python train.py --experts_per_token=2 --moe_layers=[1, 2, 3, 4, 5, 6, 7, 8, 9, 10] --router_score="softmax" --balance_bias=false --lr_router=0.000596 --n_head=5 --norm="rmsnorm" --rope_fraction=1.0 --init_std_o=0.0 --lr_head=0.00726 --final_lr_fraction=0.03
Below are experts of layer 7 (counted from 0) of a mixture-of-experts language model. Rows are named router (the router's row for the expert), gate (a neuron's input weights, with its number), up (a neuron's input weights, with its number), down (a neuron's output weights, with its number) and show model dimensions 80-159. Each number is 200 + 20 x the weight over its row's rms, rounded and kept within 0 to 999.
After each expert's rows: a language model's description of what the expert responds to; "comes after" lists some tokens at least twice as common just before its tokens as in all text. This comes from a sample of Wikipedia text that the model never trained on. Tokens count by the router's weight.

# expert 29
router,181,178,196,203,201,168,194,196,194,235,185,190,219,187,218,217,191,176,186,206,203,176,218,163,213,202,189,176,222,219,219,159,197,234,150,211,248,204,197,174,220,201,216,224,207,209,224,140,226,221,201,172,219,211,220,248,174,214,233,215,176,244,202,213,206,215,165,206,197,208,229,222,204,184,184,209,191,208,231,202
gate0,195,185,209,210,199,199,162,189,193,229,189,220,211,226,190,197,180,193,180,195,203,207,201,185,207,192,197,219,227,196,218,190,211,188,170,181,207,202,199,188,213,182,202,233,190,224,201,188,180,219,191,199,207,190,219,206,200,198,235,211,187,195,168,187,193,224,193,187,231,193,169,208,196,198,206,196,227,218,195,223
up0,228,194,245,214,189,185,211,218,215,178,226,211,175,212,212,222,199,209,191,196,192,165,185,201,191,217,256,212,192,189,185,179,215,175,184,233,175,181,214,209,235,207,220,217,206,213,166,195,187,231,203,199,175,159,172,154,200,220,220,200,221,208,166,221,183,210,196,211,227,201,215,223,179,146,214,188,224,212,182,223
down0,160,190,213,220,207,149,220,208,166,195,183,189,188,213,197,212,234,207,171,228,215,199,219,214,199,205,210,216,200,192,208,205,213,198,183,211,168,191,207,182,202,214,190,191,212,221,221,197,230,178,199,189,217,186,192,200,185,240,200,186,192,162,210,193,214,197,256,212,207,162,204,178,250,212,187,213,220,215,214,222
gate1,210,202,211,230,163,183,221,234,194,174,222,177,211,177,241,217,183,187,167,184,207,197,199,222,198,233,161,201,190,185,192,192,221,198,242,218,177,218,182,177,230,193,233,166,186,196,189,205,198,197,181,208,190,171,183,216,184,225,183,199,203,205,225,169,230,173,208,218,152,215,173,229,201,178,216,214,183,233,202,214
up1,203,204,190,216,222,174,201,201,205,208,213,190,179,189,171,217,224,207,181,214,200,241,179,187,210,191,228,215,217,228,234,190,197,199,169,190,206,213,211,214,232,175,179,217,215,173,188,172,202,160,189,201,216,166,193,205,206,196,173,221,209,198,228,186,129,201,189,196,164,197,182,188,199,178,189,193,164,193,193,222
down1,197,209,174,204,221,224,203,243,216,209,147,215,201,197,182,190,227,190,209,214,207,185,216,196,209,196,231,208,181,204,193,165,179,217,211,164,199,206,193,197,204,177,194,215,183,220,197,202,198,216,203,232,196,217,187,178,183,201,187,235,204,227,216,193,183,212,213,220,177,201,219,204,176,117,212,215,223,201,188,203
Description: Colons, pipes, dashes, equals signs and line breaks in infoboxes, lists and tables, plus field names like Born, Author, Origin.
comes after: "\n", "\n\n", "-", "| ", "- D", "- N"

# expert 28
router,170,166,170,166,222,215,215,162,210,192,172,181,196,212,201,219,215,242,229,222,208,186,159,190,199,177,221,219,193,189,189,183,195,202,201,178,176,199,223,197,211,232,251,229,238,202,160,213,194,210,187,235,247,191,202,210,216,230,166,181,209,175,190,212,161,180,194,226,203,166,188,203,213,190,176,206,236,224,195,215
gate0,191,213,212,215,171,212,193,222,199,200,219,199,168,193,188,206,226,210,166,188,216,202,171,232,189,172,184,176,194,219,175,182,193,229,162,189,193,199,202,192,184,206,185,184,223,162,190,156,200,232,198,206,197,212,203,208,203,207,163,227,185,204,182,222,187,214,247,202,189,195,191,183,242,197,191,214,174,207,214,182
up0,158,202,198,202,186,209,168,223,193,187,194,210,201,193,211,241,185,233,198,200,197,178,183,197,186,146,204,187,232,213,219,210,161,177,154,213,195,191,206,192,211,171,178,140,227,219,226,186,209,234,188,218,214,152,217,212,225,186,207,220,204,178,177,224,186,217,184,206,217,210,174,184,205,187,211,237,222,217,213,203
down0,211,204,211,228,196,230,160,189,126,195,176,150,203,192,182,194,201,200,178,206,169,215,218,212,169,181,192,181,193,210,211,201,220,193,229,200,191,235,189,162,190,202,179,205,190,198,250,193,202,255,187,221,203,209,213,207,195,209,193,161,176,201,192,177,218,213,189,209,204,217,221,235,208,195,189,209,193,206,176,192
gate1,209,213,200,178,183,172,211,185,187,222,196,189,225,213,223,184,200,199,196,181,246,165,169,188,146,183,180,202,203,223,170,155,147,212,217,187,250,192,190,188,216,276,174,200,216,249,192,179,225,204,195,214,189,187,189,188,210,223,223,207,160,210,176,183,174,227,195,147,205,206,201,216,162,203,207,201,180,222,197,176
up1,200,224,168,191,200,184,204,195,180,202,210,209,216,206,205,208,212,230,214,196,187,229,207,177,215,198,197,188,196,216,219,169,192,197,212,219,222,183,197,196,201,158,198,210,207,198,219,189,204,200,195,205,199,188,198,203,190,207,238,187,174,215,195,221,195,211,205,183,174,195,202,188,185,210,183,213,248,199,197,169
down1,212,210,222,181,187,198,190,208,196,232,189,206,208,206,175,218,187,161,233,213,205,216,195,171,187,222,232,227,182,182,223,220,208,175,203,185,189,209,212,224,158,211,190,180,226,195,211,199,230,254,212,238,196,149,210,196,203,198,185,197,202,234,195,220,204,184,187,185,204,242,215,226,232,197,269,228,231,180,191,162
Description: Paragraph and line breaks after sentences or section headings, plus capital-initial pieces like P and J after spaces or punctuation.
comes after: ".", " |", "==", ")", " ==", "==="

# expert 30
router,185,206,191,203,223,197,174,162,199,175,171,230,189,211,219,174,168,188,191,218,192,206,214,183,183,207,218,210,214,190,188,211,208,207,218,205,204,188,168,202,203,227,186,195,237,225,168,221,209,186,172,242,193,181,232,175,203,173,202,205,223,201,217,193,197,219,195,212,205,198,210,195,187,189,150,200,206,196,178,190
gate0,170,166,218,183,208,205,148,232,188,216,194,207,219,192,251,197,177,224,199,195,217,211,206,231,211,159,207,197,217,252,221,240,202,234,203,206,181,223,198,196,207,205,190,203,208,234,247,139,206,216,192,192,214,167,164,196,215,191,203,209,215,188,237,188,231,196,187,220,200,191,248,238,190,247,212,217,209,183,220,167
up0,190,164,190,184,191,162,170,189,197,203,196,216,194,176,204,228,207,217,197,230,209,179,190,172,218,203,217,214,210,194,172,230,208,203,233,245,207,203,166,224,220,220,198,223,229,209,206,174,188,199,168,236,195,206,186,210,235,224,211,210,196,218,196,210,231,221,159,169,181,206,255,184,208,216,194,152,182,214,210,180
down0,174,210,193,212,196,197,200,249,216,229,204,197,192,198,163,214,231,213,190,169,230,224,163,227,170,197,216,212,200,196,221,256,204,195,168,214,189,184,197,214,190,237,225,157,221,203,146,210,248,233,183,226,204,165,195,198,210,226,205,213,189,204,200,236,201,198,175,176,211,186,206,155,207,211,209,196,175,219,193,173
gate1,199,177,207,176,191,213,179,195,191,170,201,188,206,201,182,223,194,182,152,203,158,192,205,207,173,189,209,226,227,202,217,161,224,207,223,195,196,167,213,235,172,189,182,183,206,216,172,231,228,187,205,191,184,212,220,199,178,222,200,217,191,227,219,209,208,193,182,234,166,168,204,146,203,240,168,192,204,200,185,209
up1,204,186,196,214,206,185,199,190,198,229,198,222,219,178,179,164,200,201,199,183,163,203,180,170,176,222,185,170,218,242,218,239,220,205,209,206,183,208,202,201,166,224,203,189,216,210,217,202,213,206,202,204,217,234,184,192,204,196,205,222,182,176,226,235,195,214,241,192,184,199,193,204,219,194,180,207,219,190,162,167
down1,218,191,175,180,205,212,200,188,147,199,176,169,228,211,248,175,178,202,233,191,202,220,194,206,216,215,199,192,219,185,200,188,198,237,191,194,198,198,209,201,210,203,216,220,211,218,195,179,197,162,218,212,201,210,211,215,218,175,218,198,185,198,215,209,202,205,192,222,197,246,220,205,195,209,185,183,245,197,233,155
Description: Digits and small numbers, especially the first digit of years and scores in infoboxes and tables, such as 2006, 1965, 2–2.
comes after: " | ", ", ", " (", " ", " in ", "| "

# expert 25
router,191,205,186,187,188,164,174,186,192,231,181,198,215,209,224,201,228,195,193,191,201,180,214,218,212,204,200,172,192,213,183,185,194,230,177,175,223,206,210,218,201,235,184,213,170,198,229,179,233,191,185,177,212,201,204,241,186,159,216,191,198,217,214,210,213,234,168,182,228,226,215,190,196,200,190,240,196,202,194,209
gate0,186,213,202,182,180,202,210,221,174,193,194,196,184,198,194,177,200,173,193,186,269,206,196,187,199,188,180,189,191,195,210,211,176,243,231,215,207,199,183,225,232,198,209,223,186,250,165,174,188,221,212,191,229,211,158,180,180,208,184,172,202,188,222,209,175,182,194,227,181,198,190,154,221,218,214,199,155,204,231,187
up0,190,206,183,223,175,185,232,184,198,213,213,199,208,191,223,202,194,185,236,260,251,206,214,206,200,195,207,206,198,184,212,200,194,220,164,210,190,182,200,205,226,246,230,201,207,176,189,178,165,188,221,191,190,203,206,250,204,182,191,219,210,210,188,241,226,208,218,191,194,230,180,178,207,202,194,203,179,199,200,219
down0,176,159,196,215,202,206,202,236,187,143,200,226,216,232,212,194,205,212,191,207,214,180,197,181,200,215,192,210,150,188,205,203,210,210,229,159,186,208,195,231,215,227,197,198,170,219,187,217,210,231,202,169,191,215,205,181,213,220,207,153,171,206,206,217,219,198,204,206,170,174,186,206,181,229,203,194,180,166,182,220
gate1,197,213,223,203,169,210,171,145,202,176,178,189,185,194,199,240,202,199,157,192,171,194,239,190,230,212,215,203,186,225,195,195,204,233,171,181,218,167,194,207,204,209,184,177,181,232,208,163,212,215,189,230,198,158,179,219,250,175,175,213,197,204,205,197,177,205,191,179,187,231,186,223,183,220,208,197,183,194,217,199
up1,190,196,188,196,213,182,202,217,191,197,184,203,205,181,206,209,209,197,158,165,197,213,197,182,209,175,224,180,228,173,187,177,211,209,230,202,214,183,185,206,201,177,212,201,209,195,195,187,189,173,158,180,191,210,246,211,186,224,235,196,199,201,210,189,207,227,193,176,227,168,199,174,189,188,195,201,187,203,198,203
down1,197,225,206,191,233,177,177,188,173,176,164,203,203,177,202,232,176,210,213,201,202,230,202,221,200,206,218,206,201,193,217,215,184,219,197,215,154,188,188,189,147,206,218,186,223,210,201,158,187,179,220,206,211,166,224,224,173,243,187,228,231,179,199,229,191,189,166,174,231,247,203,202,197,203,220,227,216,230,195,212
Description: Start-of-line field labels in infoboxes and data lists, such as "Personal information", "- Location", "- Species", "ChemSpider", "Population (".
comes after: "\n", "-", "| ", "|", "- •", "- C"

# expert 22
router,237,222,207,201,207,189,208,197,205,218,201,210,198,172,196,190,212,196,218,173,195,223,195,173,188,204,179,228,189,218,212,232,197,185,215,204,237,189,223,171,209,195,155,184,218,209,226,216,173,181,202,207,171,201,219,214,215,189,215,216,183,170,220,185,230,220,214,181,166,178,206,184,173,177,217,223,200,225,217,186
gate0,200,189,203,217,193,210,191,222,201,170,162,223,170,181,211,190,199,183,215,212,162,199,177,187,213,196,175,209,176,203,185,199,192,199,187,214,229,196,223,207,189,184,184,223,209,194,194,191,206,190,203,204,181,195,222,198,233,194,182,183,184,233,169,198,232,228,236,192,247,162,168,207,182,191,163,164,164,226,212,220
up0,223,189,217,232,201,189,209,198,213,161,214,184,215,186,168,165,183,190,184,209,171,205,173,211,165,191,164,218,174,228,176,185,178,189,211,230,176,197,208,207,179,212,167,187,196,192,197,209,191,192,220,210,204,170,207,214,216,176,206,210,199,173,229,205,211,188,195,179,193,217,196,182,208,170,181,203,249,194,193,191
down0,235,202,178,144,189,193,208,197,193,183,208,157,186,155,206,185,166,183,224,196,169,194,229,168,211,210,178,206,193,208,190,194,200,214,213,198,207,175,184,187,188,243,189,208,224,198,162,171,191,196,223,230,172,218,178,204,222,157,223,170,198,206,205,214,211,215,191,163,222,221,193,213,206,185,230,188,199,180,237,183
gate1,180,210,201,174,166,217,192,192,197,227,193,178,185,193,200,194,192,208,161,174,199,198,202,198,216,177,187,205,175,178,202,192,212,196,214,207,214,226,226,162,220,201,194,188,214,232,212,173,216,169,196,197,195,188,195,207,230,189,254,191,190,168,179,230,216,214,212,183,216,241,211,178,171,209,181,161,237,183,189,227
up1,173,223,184,214,197,209,213,193,208,231,195,232,198,195,182,179,204,193,188,232,194,189,173,173,220,190,253,201,159,192,170,208,193,205,194,201,199,186,229,246,179,221,167,198,187,206,217,212,210,220,210,201,198,157,228,229,212,217,162,199,206,227,188,245,219,194,204,217,222,241,206,214,227,204,201,228,188,184,216,226
down1,167,229,206,203,212,168,209,182,190,172,170,203,207,195,193,195,219,145,233,190,215,232,206,215,199,180,213,177,198,229,203,206,218,191,170,184,215,182,195,196,220,184,215,201,208,216,220,181,213,189,215,215,215,224,189,172,175,208,231,210,227,158,177,196,207,178,183,229,220,184,193,218,224,224,171,195,187,203,191,218
Description: Digits inside numbers, years and scores, plus units and quantity words after them, such as 000, km, million, metres.
comes after: "–", "2", "1", "-", ".", "/"